python train.py --n_layer=13 --d_model=320 --n_experts=48 --experts_per_token=3 --d_expert=112 --d_shared_expert=0 --activation="squared_reglu" --moe_layers=[0, 1, 2, 3, 4, 5, 6, 7, 8, 9, 10, 11, 12] --router_score="softmax" --normalize_top_k=true --routed_scale=1.0 --balance_loss=0.00249 --balance_bias=true --router_noise=0.1 --init_std_router=0.00638 --lr_router=0.000314 --vocab_size=2164 --norm="rmsnorm" --norm_eps=1e-06 --tie_embeddings=true --optimizer="muon_variant" --lr=0.00187 --beta1=0.95 --grad_clip=1.0 --batch_tokens=[32768, 65536] --seq_len=1024 --train_tokens=366300000 --steps=7932 --dataset="wikipedia_en"
Below are experts of layer 8 (counted from 0) of a mixture-of-experts language model. Rows are named router (the router's row for the expert), gate (a neuron's input weights, with its number), up (a neuron's input weights, with its number) and show model dimensions 80-159. Each number is 500 + 50 x the weight over its row's rms, rounded and kept within 0 to 999. Numbers have three digits each.
After each expert's rows: a language model's description of what the expert responds to. This comes from a sample of Wikipedia text that the model never trained on.

# expert 1
router:504418467401556465437461504536498495399580578587509413515473469644474408422568508483455491589487610445450445436483563511415487428539456527519481534541470455516500498569407500501479551450514504545493546513516508506462449492480610501459617438
gate0:422426574514580518559489493501438499513475496444439506524478499530511538549491554456521515417557505485601508494499524464395493497483442436459522447510509462418512465463485491512553557516512446438531579479454444499559485549552514636475452613
up0:416440552552466513462533467508535480508455473522479537520535515508497526590425486520584440472520512451582472524512528576523488462423429436589481475505506453476531586476552527565536440515576549468537607467400479562523511579527515498486471616
gate1:476548523552523519560495440536509431485387424491515588510555448493453524606484434517536506515435501427475457485495490401451446453529571580457497523487620494491544523519449524501570508504567453555510462505459346547478506524455513558585581436
up1:468543509506518513560492451524533427524425409520530585497513464468444498602501414509539558503449478439477488513474463406441468491570604613460510508493646498493531543501498533471564513462576500558482472544451379547447531497528513554550572436
gate2:448398503594535515510459530526533580551569508555504591443544476518481569519493476487536542509491598390401490511496427574483533525452465532535479499502515510567484516520524563478584469433506560527553613525469515547497493543439499435400497469
up2:480422432588529522466447557558567599534566528518516557432511471523513539542484445456547494477491586424412466475462421527468563529418509586556467477496540470556439519527482559462575466496530541468495611531426432518551521517442472426387550437
gate3:517477504468435505502433468590497503417522394489509473369472533476392468563522499567507458472510517523557404448510546489606478508545495427408489494378599458549467513582598515536482548441497477471544504462486500496544519558534497599489452427
up3:518491481471504569493452378545432495457536467537601513417476528606423495476529433504412463513525494460570477535544562466514424507514475432434507444398522519515509479546599505583546523462489482475523525437502555507558515521519465503505521472
gate4:451595382470501520519530493431402502480567480470567476516486478480585458431532423460549565500455521470571469567585459516438550523454521558562497543533546409516501436446562476569564506486543450509448448586544537533517478493574589437517521488
up4:495548382419531573548537497430427502438537499392540471529522528482553469381486429504518564509463550489516462570610520565357542520478506560565526479459502458483446381450493518543518509479491413501505470588470526517611464495613510447545522495
gate5:529442475553614430597453386458469552535504504455604583549558505561466527504575516526431520559469570523588513517519518548416470495497452529524522537506551526453486469493447496509625585488570465516460444460495500538490551436488462559520518439
up5:480572573454381583452528639557540435472476539489413438470440526439490447549452526493568454351530411547466533501494480454540530510503511450509461498524486474532516500470538560513371441495410508476535498487523528538476511500531564416457467555
gate6:498427379559476423450526475434496473491606463546476507454486511492533572537578547378596456596501556505382480474529510487503474497506471468388484526512478515341492555495420466509532548492426543486439467463553568422436494572523544503510543461
up6:517579609350432563542456534486499539516470518440544530487489535499520480456413499585422561392498414482569523512477438505547567532540502526589532486483525446616517434480552525447438421530493514465462458543481414498556519447445410444514477471
gate7:494560456605473527506442501606499460495393476533497510493528449501467498375515460511479507495550538542469504537503517418544453449576501472519525419501451535508497515555399462447513415428489509518490524530462535531477500455426450435485436510
up7:471602446609484527500414494588466436508375493517510507478464479544517513366478440474480517468525528555434521536487514436521470436543503440490536448452426555526500509551432453458476435432481503494538518507490558502441493433394449451446417526
gate8:446508564505391429486519505511462576593505547411543480455529499619580435439467580512487466486556571462520464482474521487547566521440555567566584459570492464499494498461421455458486531439508498507543468586536535550453476474463524515432520492
up8:510551564510519462574570496510442608610519549471521482453501481519516472569402541502490516548510589499510562458497484491539625503494412599537612457511517513493479546417470444524506432428483462526559478632524508552416540469515509459465503482
gate9:471411515656592516506501497510554535520551566491558533542508519471503444530571404563477601464542561448487534529407549487426476422516463500541526490483493450454456468482482467526528504451577499467492483556429540544440517451547524517476558515
up9:523573482378421487507497499477471473474464426489413475486508486520485568506394571402515459520426445503511474448599483494545498532454520475447475509466489535561567503511541531466468501572461506533543528406545464466521420557453494513508481502
gate10:514523561529442410504508583407520541516498399552605440512374519467525493485513521483484540556622530575456430508485552456588574511494526385535471503542579458496453376411431430537468555448437531518459598572535477494498546496542502490460440422
up10:526515534481399473519503634447520543515464430520625433546426483466521449514544502484467504541601539538478391511487482442580562526515471475476529447494566487506467379368513476486498493477448531532491579535496493518496514524522527487501457472
gate11:465544487476510527574476492470484577505381442631546489480598518522522488559553537498482511510592432518496462491484504510361517438606491563615483531421459396503453542465453450523560509559406523551563485426459491467444522511427490451505462545
up11:566532505501516519604517471432480516518419470521534566519554528486425450513604577509480364404569398483541530477583510522481439427526563525551461483474507438475369487450502523430599541589511532487408535455437491528452589465456587450517513495
gate12:479475488517576510442462567616469451538536396457511558588454478533451434577491558545535533578488502514588520480532524482516445535446523456506389577456463477498535373457458520503538545394543554574534380572530469463502408520473589365446558534
up12:475511520461420539539502449404427508486447598537510478442589546408573628460477500482464447490544551478494524438454467523513550504516423574480553469523505520521526625586499513463459492588446452456487579415473464546473631471507477585516441425
What it handles: Year and date digits after a dash or colon in ranges like 1990–91 or 2020–21, plus capitalized name starts like Ben, Se, Tur.

# expert 40
router:557459451476603438540435443424509570417536580540524464532530486632500356364530520523383453473466520471465429406473515543469520399489466439543484419477473545538546492591484411506478480411498475505541513541547526523477458535513535409489563491
gate0:529530453505458497529505502534426495484515441547517501423507418487518469473491473543524502468558504566496528559439425456541506427445499568506513399561437504556501486442406550517441634532455505538544562424510526491569544500489385496439484465
up0:496484499607569528467565527550453545463487532527537462491571481469438485549435552439509609414516488516450463421425564559476570534498430486590540442423484499354537561551430497535486484480505546527520509402517491484422485440520569479432564515
gate1:532496560520518462474511533530479514522565527571422477508421532439478534533531446427451484532454543573510406452512497622531522484577555507532486467449467523439537483474564459579488441489500570549490561503557565533505474566535476425442489519
up1:500540507528497521486527433509472507545548496508565513475549449472474449461511504532542558468505550461523470487452486394418399515469458480506514464494499545492553388552476573482433524446567427538517486403585400456524515458537519581495520585
gate2:583542491437465519537472487545352521558619481518498480488459501442422475476587556480473540494463470509451453508482582529482578501500555424549439509484450498520474422533451539445421474557508498528493470542523442422435448497514470468448531634
up2:453488583438485386581454418537473471485491423489455492602600524598634496460548545499507509514503485487531450385529441636542446591440515521526458549541505529480515502489514530509443457502495411515543443528506546632478435461527455548493489505
gate3:439472501526511465552490527521458437511515433522518487491573524448554496518414510512429466570507494413511605548600511519515534444535516424443442485520536472498440493472460533513464540530494463455422500396487507446516530562413539478492420528
up3:502528522576525581506512497524451538551509462486444477467517463547504510529514566458558553396490490462494447488432463473465495534480558556568450494490509532470512500471532506532490518470484586475634551556574450580546461432536583546584503514
gate4:551589414531475480471545653454452457478575544501498533493472477488568582534496484525550507446462511514460598582508438532510550440543537447521544506528534456451503497449551471506496455488455583427522497497478548480472512474551438478468515419
up4:554600463590519493494576618475441453434528537467494544504496543508575523480415530450525546539555525454444565589503429556462589514512474493565538586541512462418392509513541466476485461495422585459533493576492469544505503472449570454452514502
gate5:480440427417447493546491494438482462447481492522608518563461478545450552488515506554454355439471513474474422544533561391510560607473530461564564475516405517467450568469444560550553480593472581528462555420564496520496496460445533550491513530
up5:482434606524542474479484440542525446580488524439444384450538453519568444471593416483491608568384421535511549475454469590537465508552502515450413514512525446514533426512441523456406573490501385463467490429472465435556458451516449550478422512
gate6:512476480442462514502501535451535658531577429520465527451519458500450375551590438394529485522524427461561471481497530344505578445355443467486546504569456513572535546556439504473539527566440490442456505473527595455464471562425514546545560588
up6:436476460581528516511485447579501378504384529443578488474512573484541584458424593589436521454547530573442549498519480642513446521625570533480481479472532489463444500468534481524477503451561515577575481518499405515550474432576497496466453435
gate7:476545484497459465488476481519494469566498515568506514547524467538433486471475508483456526498509553530482463427589423481521467487562554480503492530501412448480494479589530479504463484473489533575527528435487510506584550585462503586467600599
up7:489558521493509442488476470501505527543526588548524495534486483532457450484487511562418487482513541481445496477507499471492518553539571443488438509489428464533450518612508473539486505394515512555526519452485454512558507511459518561477645620
gate8:543445577521536505524543424486525460523453465439493437493516549462530524516447530568630438498472451523423533449610405592486538523496520368505476465468526489498493376438412509525499408454546563548528622460483471514493459446574476449496499572
up8:570473490488562436456605407529523439500466505534506437541566548548533530559484606493554422477422509522507552480565446584474444509514430383513496533465454496543511460441467505485513400470499488505520626503468490540507498543535506470443556543
gate9:521478464516485545573522549540529670533459483612409508429605548448438575493581445508496507487507453545534542549430561462534519440591529471518480505484429462495411535551493414461475481509537496508578517481477476544481460547449539492532468383
up9:551489453545474545584556573542530654557476498617467443431597535482506552527538514434496495442481495542568500545463478470531535458554494485507536510469419471527439498602516481450458517486533507481496545536433468567522433590461490507471467411
gate10:591481492404536485477539539532520428490566450417460481529505549482479453466561473505487461464571509414586431586452489493610516479452467477463436546500435554529499491506581532563555439477515491516491506407504546586461448493484497484445600456
up10:547519518510568519524543524526482559561465493595465412541494432467515580426511461511459459503490532407424453434522474435487517458447509437441508515469395517408518456434594488542483479459499558594489527482492506479489608539471449504513364562
gate11:453413517539563472507525452582500512473592494511487498543473382467419527527390526449523575483532518448545507506599488502473507409613469400611469552529413610450538397549574417573527544383438489464491518525491442510572434503545566530393507544
up11:534582545479416531480465555405478466500406536467515510499501588487593470479562406529502404543455492550502525520395507474447505561436519536492530459541554403555456573444438571481512437546556469477526472484542495533416547470417431477565475431
gate12:488489407568496479479502522531466511479469496453534474461565431449510537546372511494535458431456517494471414582484497581486495467461462565460495466479597544491368550466439525503534522445534601496548592540518469510464520568449517487454620405
up12:513451621394461483518477572568447557533547516540483522534423588615553543457517504430522533628569467473593502561493539456546531459599494460501501515476447526556547597482511472484515499495411466489484500502477485445635565442488466474546480493
What it handles: Ends of names and brand words (Chevro-let, Tan-ak-a), closing parentheses before line breaks, and pipes or digits in rankings.

# expert 37
router:532438502434493451448531428485482492476484528571530452450442513617488446384582496491429485482494605453481435441415516565414462459511406556562452467457441513560512477542433506471392520412516461550468476537516651545450547428432561449500511441
gate0:440474456594456463484455420458472481543629541538497477579506502539539547508489463481466518541540526413536554523571449451563402524423515479524547546488447411536418516558521440539575499508694435536409488544508498600527549508537450585557491586
up0:577524512455525532541528578504499534486399437513491501427531490489484495476522546504534477492443466559487435517421554523421592490587537526478452431540511579497569446438485544482434498497285584466595525468493494443439494471488563430451517398
gate1:499510514479482429505439443496446464469541439640462560458507464427497475454572474424466501462483566521503398508461486523519507553516583499489552524525458498502518477517458590479497457459498510460489583513483552571453459562515509475489448550
up1:505480452567494576496522546509526536502472580350551423596471578574506530555422512580519516539544422493510622498534505446455517446496390463492474503476530461491461507483506417542512522548502479548502440503534462417579543437464493513548530426
gate2:491475465485572477595519512517454483489462440458434567570533535462521543461517564504489439608465551525465518555459495502556414566518433500567516470487427432417460549508514460516411511543521422511525525503526478532525529556467513491524597486
up2:539446506478476451405408519517460491450503520633577465506484474581479444487501480528536525390482471515571466422541444460518517481427596543440494423519533548512482525531594491443580488501508586513506558473436497520444444430489498521504497546
gate3:525448423483491411538443483479595493504512515429509399488512528476552524428542553434522592532553481457502513437537527457450479555474501481510521487495562531494469464476525507514449554555445550592550459543514486494593472512516568457530621607
up3:423459434548515467427447547459455475478547476507537478473526467493497543392572510544621611559508526475373596443437515508489464588513469458584524505501476490454496516444467525486459576486472520547533428487470455469472501502559572382549599509
gate4:432503478473554495575499502547527505494430516506591490435483419482502509453538451465486515473400584474581448470468543457575462455499438564571485510476517465481498458485498457485582517470577517521433472548488513447485478520419562647559483469
up4:554481529496419468458536505431458477508562469446436465570539577556492514539439511557512460558568418515470571561591460541444570560534559397401535451487511521549474532515481517516436477500449469474529517479568446549563538446513495462497514485
gate5:485437498485490522505544468564421482461479553516532548519549456582528592484510515538467506531448643401491508488448506522458538471394489513585527539436524550499470500445440517467495509500566489507502512515543468479543407475427481502491457557
up5:540535467566530460521455537473540508498571404494473464469513494456473389462467448484513516477520365586516428484508476522501460520626500461432423448530471415492500454557506502504470495442502515527542519509481522571421606567567533497501511514
gate6:437639589581459439562495557458448450531429566603517524517472502498557563528619510590454485521515484507457499418431568541505473450564556511489489507469491548522530435616466477507488386483492518430487453545406482410621510546537548513437482537
up6:519364428419522570482493493542542479436555475439470481522456515510434439451454521475488527394521554491471485611579447459482549531391489474486500479466439499454460564413549517518510643540484471518559494454614554546440512442423459531553552494
gate7:489380531507393445407580455511482565529448620551322461526505481538533478511465539470460534557475570482441419524497534531567486513337535546560472582455462560526552470491431590471442448486429508477469508510484550542518472497527540465567476459
up7:531628477497561540554418534511513452512536416445666529447494523504455553433517507541520507425523435518576632465561514452406547470636464449408441372529494460471516453550562404495545566559635545547497488569579459461439484553467443521421535515
gate8:488459485465543458507571550509525579459550492562446603495531446487469528515485504589447474520554494514530524525538485500649559520561532536551547542449507512341484588423429476497497504436557425393488485511511449551528477518424560588572615522
up8:472488454446556489529531564529524629501534558557397550470580479435528544588504512556567484495498528557504460512535450486569527478564545489492499474466440502400528636468440539524528482483547475411515503504546474594572457498467563521561551492
gate9:542477453456559419447484554496474477446492415491496444463497481492485511470406440517535490616425465527523519424543518498508400573395542448514554449579548466432495424479442486518618534433510512483547470517471447510460470499480537467478522506
up9:515455512558464554529511395497521555595508551453547486531463545527523458529563556512427482362581522447526486544416512480499600414586499510467462565445467513556489507510550494485400422552490466502480529520543570516536516433476448506495423512
gate10:540525582483454575548496513427463510528563570484540485568557555432548544468562507444485459497504530589557523528536421544502540534539517525484467495537509473478492544501481443589597524510485407460550522512503483440542564479591629438520451485
up10:515528551479388501467436519512555516475490501512519466471577596460576551461530483488466518546442577523546479470549400504429474547589590518496512450472509455423552497539414462476651473566453475504510556515490425449514527445530603450513463533
gate11:627468506518543486436446517499489540517484452482490514515475495459565416519556551488549425542425379501447491469427510508526506506495430522548459521529528557558488437373482510459476499528481480510450494545512422554527464640494439579392514583
up11:479516500450508573558497533569496474519526436594498441504584493516432458514465540530546508482445424474514530501334503619512449594510399526605534436458565429532465483451508490519516531520513432446517476548455515497515517532538472365478471560
gate12:410519515484407454430521535433580476460427515568477550509492458500478507435492533554521439624556517558609459442447502512524490447404482598536532439585634570564523467508504523474375544494517530486416336445538512489521545516451483593502577417
up12:564474510509512525500434527540461498456560518494560527531486541430600538524500414497497572443449472417469485531550456462471508564567475488493514552410487480469502500503440462477654504478560507542517642551436444519536493492556483454513448559
What it handles: Conjunctions and discourse words like however, because, but, they, plus section markers and list numbers in sports biographies.

# expert 38
router:560465503385629378496442546477491454477513600538564368452481547580550419372485458537496435578494533509448479451496530482508488439497454504571473513507466446533549446537419513502490452433499515552484458521548551459464483496508539425486506468
gate2:527521565515411472499501542524486526421525562497525498427461502430539496545467558465554522528530500517554500455457461608398483570492370455569497496552486508400502496533493406569527562384566519419540572487522471546557438522623472485480441492
up2:537481512485460546496482526609447493387517541500513529448470485397523529496442509454577480466487557469533458477483506573407479513504369441543493513548528537424484520496444422500524564395528544393542532425489448543577495522561527523509487479
gate3:417509456544569433549528485513454407452449533499538531501490518503530466561576474515442452466496461466463449463466576550500523390562515469492517537462407479501488588518392493571514545497483466474516486489431445577480513441422499521474445492
up3:527479623474436481621617523451571467448475418521443499544489568581514506591474469478515547457589561495535408518517533443525418512469497581520518499466567504438477491491656512443607481568493413575478574486522512432496468492497474433494440444
gate4:622487470523410459476570506505555502547456547491493557485314506590571497393484550507538473513364482500486665431530510490521437534536549529500594610502543523412516515409452501495617550447594503489451454461368521535485495560471508516580540571
up4:643488428545456476462599481537562489536498511561493550436383528505563535397490544555526482514369471481497637408521526436493518533552525499613553607466537521451480536396515509542607512473565491531513488421350465535473443507521516482561599571
gate5:425455506419524460497458597536528498437430493513498537491514338404505466502513412445545484498500449525466500544560480483509532504581595454508457512471485582467483484612554390494465542441487479492533475413485473461487478411541542512550486462
up5:460489456469472506592449601531414577416456471521554498480416468478409432477525456473458481469486471529434497522554439455464525487500536514488458429439560610485518428519609451498478539483460512439489428440446517412514431526600512543497452466
gate6:535507470493475502528472562506401493589493532545546557602470451516575393477510489439618608480529516407503497549521494527481377470440503478510522492509547378483489532500454419522495561567402530478527478508521495471391503466442473526456485524
up6:444521485462452490510512481492511547384460451485425482431520525523456603548537506553481383514478479557536518474512452453547550535540507538396419427500497536490470429491567564527460459469568511536495500481511494528520470537568544470522464481
gate7:501470486556401533523531532557491493458576514524535470510484447547524531557420594580483477532510451488504480552450409524545464567562435498548411552467562511476514603518450514509452469458476499534387509529605498447522450447534484542469526466
up7:487542502595463539498497544579548499519612440467523486463468469538519514508431588522472489489479402524477499555488388517476441618483442549532451526477603526526484600532414455496424431467457479581417556539602476457532461478477479542452575423
gate8:512445596504466381511510482501588489425467494493484525462453477478515599547454501493544577594555545427581431409485566602517542545485577532569546530478503496510533492498427441495493550566516491511469426467547532491388560470475458377528415435
up8:485537454502501590468475491528385491603515495509562490520568531553523461446513528444481472441420435538476542568492460422509402459535413451417474504519482538502420463516500545486480408443450532451491550513466388505625476482504563618496520565
gate9:481470551441536450463489442444495520546497537508527447459481502520504506477563481533597420553496501520444556550404507620502467469417561546550432470496529508557467549568498485504537538515472481518485499433567509523478521635447486523483534459
up9:598460532471532489529477424464471523565551497522457457471470480513394556507490504526564418496510542471412539518414401545567502548476473501514513486552484475504458469526512485555548488589433486514426497427537565489469521590476540609522533490
gate10:530478511427492449476568457540433508543498602498472481459442510526562469465523549515437470485526580548482510437518533580416595545471495502511543568550529569471543393625553503504399512582538550554515453417473534485483492490494511560516493538
up10:498477468552448552538468542470569507482516431536553493598547483505446544482408479505556510469489400506500518534453507383553404471478520513447451398438466428534470570429466491475586481463468468456461597561569434546519470487474494476489503388
gate11:489480414521471458431471503512499494562448512497487534398579469482610436453419494429566465481497517548437503545562508468566599564574524461431504567460491456493544564496416540553539577452501584602500632467476510499486495457318570502480478549
up11:488523536469495562587519477465479525440564519491500460599471470526402523558562500524434502565525427384480448471425509540443426430439520539564469456485522536473451443538524487466425436559496453393528398531512469537494523507648441505562520490
gate12:494478549579466522419515499559493469489482595446506480468500520380482518494577435521526487568486533539447442451528428483426524459444555491557494558578523532442451509446477538448547419603491462514509476496444559475566530466548557573572470530
up12:511517525555472567429438495547465473453456526531489505522523502431437455469578465506532455517418546393524488516588538537424469430485590510470460551505541560570613516501474497504524435573572516505501421547470544520544503417586527474525464484
gate13:524505567492561500494475604529453449546548531546494528471522578522482447486517442499409498469484486461475428504455478583517499539532433540486506484442438571499498541520540338544519394489481521457407479439460464473555477529507568534536473405
up13:515510578527569480473453580434421449519563492542538532527478499486469479432542508527490461529475433471472471457442468597478531571502457556483437537453485570510577552522576402549555450508486548509458472438454501502546584605553514484515518431
gate14:457533497557482429568442571504541471585439537429449446445402508453544514484471442526611470511457536569515429559530491463509554474530515494550593482558516536537514454488514454477467596564402509526449561525478482477575466510494502521477525581
up14:549473487481484591475481451432457471535506484495440467515474423534492536464448500410503463504445530559402405473499559458450553469576546563488552426529523569480522505528462414540476437493482469480421523481494499417588584569476550581430494465
What it handles: Digits in years, coordinates and table cells, plus pieces of place and personal names, such as Cebu, 1986–87, -ington.

# expert 8
router:510523479403596453477449475427597462405528569590560409488500595626477422375614465503445426511464516453483380521469539514437486458494444502515457500521414466575493438543491529515453561436545475531458467461516560507397502448474540465479523531
gate0:527506609511524574502512498519491453445611469512493421499468519468515504462518521445544548453469399572531509437592620489510427471451486467578457588504469398491541573458502545449541452487552410525542562429487523546505535494472511530507572543
up0:472467534468465475512482491529518465500385481487533561509510543493522552430486557498465499533523533512433466587433435501515553579563557512493551505504529555514446398490502467512530468452438533494462451567518487459505474453491462540507409419
gate1:531453485453574461493524425504521575381558578444442460536447469543495503507488441590541520591435551498458566549486426508493447541542384510486510427499515487500464487451437466477535489496471544449433480467445394558518501569491508420482456501
up1:432464541542493576520589481450455596509498395495574448535517456460480598525558530476546418519567527581518526476452523482473487480551522523558486558473500517433504493573530613534534472556475471512575570536517463485489538574485541511460441520
gate2:451489575446488516443468485497502441429547480430486425441609465522488519490581489509412520483473384574339448446567490516448424484444483464554477542474524526462441429480424526526493524479496474537525578478569444419516526503508509438555520621
up2:481510546476513509468484540572521430396551472524464490480553473520551537525540497554434573493520363481410502456593485462402437477481516468531531535445527534403447391456487533458440501449454561498572552517544481402522508493526498478544483586
gate3:580535538561475507473545506536597564403455437472587497498488529550448493521459489549518472546437501464520448458567518486491476502491532379513533532551520514505565597512545521560490404493369464534430433521562456497570465497503502547396477570
up3:430496472439528527542446485469420445529558609519448529497505512467571527427525496464470538488538473526479520556484473504507526503532503660507482451493478498521463433494445477456469590525625540447573558458430575509436559491516471435612517429
gate4:505492504496598524555391487582491495533515487434519469533504520435525512481461496512555383491493501480625590448424531438549561547436507553482500587502442499452552487538450579479418517513518520423501495504536511511431515482564516526475444467
up4:509483502435608572472434445500520528468498489486550529527464539471538479485495519541543427498494479447643602493417521486519554549367456507496438573526422496525535514550447579473435487543477544408539450510488474457448466503556495541450489454
gate5:443369422528512500579403508494594459489488578517483492518494515518499471503494457490613558455536496526464513503481497546520388526503463558558545505460525560542540552527456462505563557539602590491581552522522521573502488486517578481533557450
up5:614628549514478474482592537551458515484470465522509525476520548487483518496509496536391459545465474524542477510505482433531587488463532454502425547490470436507469434470580515496460466465389438446442418450481493454508485498459430550446447548
gate6:502449447444499617493536485570548499448373490558525503556490546406574637513457458523525440512536471555512465516540479520455495517526552440526435504532458586448452512486481523523476500458473572582509427542530614528522439478578519574441504424
up6:472387512455502566492574552495541522464362490490623517530455595463516590521561450511470460503517514497459506558517501525434478582508541375543490533519511455445467561484553448489506452527516450574550477540523578479545419496544491589438502411
gate7:511475471514543486488439533496495494348466511509517546544537437528490513479578517494514465553452473572405490475504430525480531459515494403560584491548445569549483486518491479568392493488413506524433425519514519480551564485489438503524521436
up7:432596559464445495493565467465465465577468493458495429444480560459485601567427481504482536483445447472581534480485534472524491549461551571417430529428538505412528581472441573472606492524568547439543522501529437534469448489500507573525443473
gate8:473548530493460455451512545478527531422530464416473570481484558462495434454521478507445498501524422535530567488479516557410463502540537566428455448467402471448499568476436457513415508550553586535424446467570602506454567517461394538571531565
up8:476561517431444474469448479515518490404564442437479557415436563497489434512497519502464492509523441600545551504471515551441458522559521567423466410510422478455531531495428464499393503538528556531450423532624566517510538507474428553597518527
gate9:517584501522532528551490567496575462502439449518374525397427547540508482484503527501499449496579520623478528457521504588494537487532510470452463420463541481542478452483565514548573530475465494491544453460493483537485470491517521503434511524
up9:512509511502455538447429508454410590485518542426577426610510423491401505513509477544506579511439476444449507613513514445540485589510581466542498476582428467350565484497452433484498451490480478495536577495491556462554537494440539471559525519
gate10:479489453502538484388426484570471525500569472518601489479578521602521504529441501508509547514435556565552490497468471577435489541479483457442516482543523559383475535406583393564453526457613547493602491506518554502537555498607458517559462437
up10:470488456492573458385421507550477510512594445496576467458551491557550509545460494531486496465469521553526545498497481531437497511458482446461502538516515551430510511373585431553417508459596498499554490493502519485542603544607485512556450515
gate11:581421466526491501531502471442513506528463503389634505648529501629448475592509487524521461469487423510576462396517472542450554496495523441571588594507447546554540475515502546544596570459493395483387413473573470529513497459465505553478453495
up11:561417439442472503564525467443500542523508518452515433577463510622433471543540524500532509477495427609527450371569453500390450476484499402524635586519416553558544504548452454551521503458560441525480351516519465550520399488447485541592438517
gate12:557411515458485570490497453432453478523565461439442494402411483485458595422425489487519512494501491556441542538509470438437494577466469504474512452513534507560468510514490487467405522468593537417521491489562497581640467472495522460483475405
up12:474512547498556516530494420420514505570594529448534499472472500469502530548468492509614478418526469506452543531455629497527489492431488498484482419512495526528480431543499451531421476492551579405529466475580428496640443561540484497559467452
What it handles: Periods and line breaks ending sentences or headings, sentence-initial words like The and On, and squad numbers in roster tables.

# expert 28
router:531500356442567402458429529436653518504482510496484403508523547585518453361471493440443444466488566500484404414442431514422498412536429504523435547463452453522466494567444533441550569403506478508514565564543535473464516502495551513497585466
gate2:449456412514492511528546472504479529537631532487468536481587478477504549521567552503486424499466464446455526497494463473477460520525444487563561540519523528467498501532470642474484498466450554488562489487504446510387576562461471498444564585
up2:435439452477541458536518505438483408532560481495496486402487379508571515467590527436498484516493520491481514440502565507462441540516426478553532490504493599440526505519459598457558473473425548529489515478530461517404564528583467478452581431
gate3:567542527442581475464504509461597539458507579500453530455504438458501568507540529437551431373468582543529505515530580571396522438498537561514540470545461573446528564410490481461614523514476436437568458492530550593517499518499512502475546552
up3:463565475534528512510507555524448435486476357410519560479460569537512513563499441499437571606539515462489454511476421506575579479484480526566473514370520435624451401475620500452410554493450593551468421547432457379510476566456465510451511446
gate4:539425474477493416532610646497515512585445482540467456475495472437518495441554572439601497545463517553551457497545453496597503533531594447538465559458532499441488552464462465563597543448544557373539436597553479478457546542513488568560495436
up4:521538461566483527478556425474532481493568435429510458565501505540501472570578509586541406477461532455553441463553516459551560557522541487459576481535484612476485495452484605519492500512535501482557539532553502431486619526425593514556512521
gate5:480473454449424488540428476545589518496540458482508613575528482524535491529538461548476433443566450449467477489484531539489476473465493507510469573553506462474537475524547541442442552576587544473573436565519524481417510502424567534490487487
up5:553555550520587514412551490467413500512498531502480400403449513452476526472431508474529540533491568550516553475472455436522568550534498536500471458433459521519465533491469467569555423482394445537443563414475501529582533492513487467582546516
gate6:593522555478475506493521567594433401512507492438498408420483493512485557529474530617534431516452533549569550520546452491456592588538496517534510476473513499448496506495484520535577459570490550448420485479476427450456540523559578560440556573
up6:441555515514505445530531449475498587475430514523507546536552516566489439464586492396459555464506446482527469478463452480527454499453487567463479522536493531560495436500481533439420580383464453504547511520520519563434474464499455488471429491
gate7:465538517474391486524462452518523586553499516555425596480576475485493440447472486553481477529454530462545486399391476568505449498523447504477531506489446430523488636477479494494546484485416414533574487497546458501465455454536531443480421592
up7:426475511512453473469463498558468426545480580509513552440495494579484500489421507406523455559545552453513581481425501557536505501533521551533501470463508463523529584592569493524528415468500422510471629504530457482325442523535467444521519590
gate8:479514577459559469464528452396553480547588597509444495404492486477648484495522445484514432614452516512501577533462446607564489386395450476463518514477433421451547469477555480443541483429610545510520513404506428485511454398461451436435481417
up8:537485439560426501510459477566385465493444450518649515621497486493395487479431597531480507391545431523508457494489527374515471584583511489555478543486580555518435538564514507501428523568397475444496528548508543512442528540546516520515556516
gate9:506531464542580593501495410517486457482508498530571482493441496547505525528414455469458571469516505482474409516472489509466514503475560449499551387444529498519493474508537525535529461436499542387482497452530482430482499553521575381524478462
up9:493547489496528495471486420520527533407418591459445433547429460534537564429511557600545565511466528541488423540543443549450474439561502406501542471436445497575555485461506520515533502450538522553532612477476560467438494415432455377476508462
gate10:513411388512565527470505436430573503543476407564515393513535429597486576517479544570575480510597418453499540528526408556474520324487487498487557468421534510511460434516467505540590498495463556430520484566447501513605468580454558548541568550
up10:484637632542466507525524542522418502498508581466529556451526607434503419435573514473399508473371576546522446426480581496511562604540522478499426517536491445514536560518507496463455466516520408521533550372546519507356524422533465441432424461
gate11:574502431430431471449505554534451431563537477444463538509501467577571521401514456573639557474555444462460488531441541547518508426573596596460538493442495484496423507491457461503455536503505540462584499543556553407485488587471524567509575544
up11:551492455448479484496508567548511502568606546487446494531467446606545510449526476598615514452500449471486549531445513538539495458561569566484534472446507523558416501514490485504457503491501514453620547557572549481522480569537521573456551525
gate12:540506479458531515457547433506524537414494476606499459468566432479370495566480541447538518517533497438512528460519447469504494523443519478503462497506423497533404491492494507540490586390484514387555484487512471487480580476499502529551551489
up12:453449479540573489438514470572418478487482551561401513557527472459423616567484543478481344507461509526549508567500525508484468520559445486543501457543509546563465597477581530623384456489581488505447620419519440521592501519499463587482493502
gate13:578450430435509465406451608475470450510523451539529556437529499539557541444519504538519551506521495565490495512476480478494487487531472541534547555508544462458527467507455367552332499524475525465507508571528505515524479526519570528494491419
up13:499518517472481438448439551496520440540512467538510568479449496487505552383533503510461505514513504562530487508472476531443529507533503530517489537463595489498477466451432399539362527504487486458498454531497462525470459505475609539545500413
gate14:541461483556457470446582468369633506499477467477507515650410501492586506449416441513567493506489482540548452537528483517499528541523537507468476499501451438492534539390498421485519592460510603445542589508482510453501486601515580568583498502
up14:525494485556441521435625500391663471490498465443521508575442502499555504447416451466581502457479464568512436507418485513457538578513536539494481485500497447517531549407490434495500551524510599479524584550460547464528499591522571531566501509
What it handles: Commas, "and", "of" and "he" in prose, spaces before move numbers in chess notation, and fragments of Arabic or Turkish names.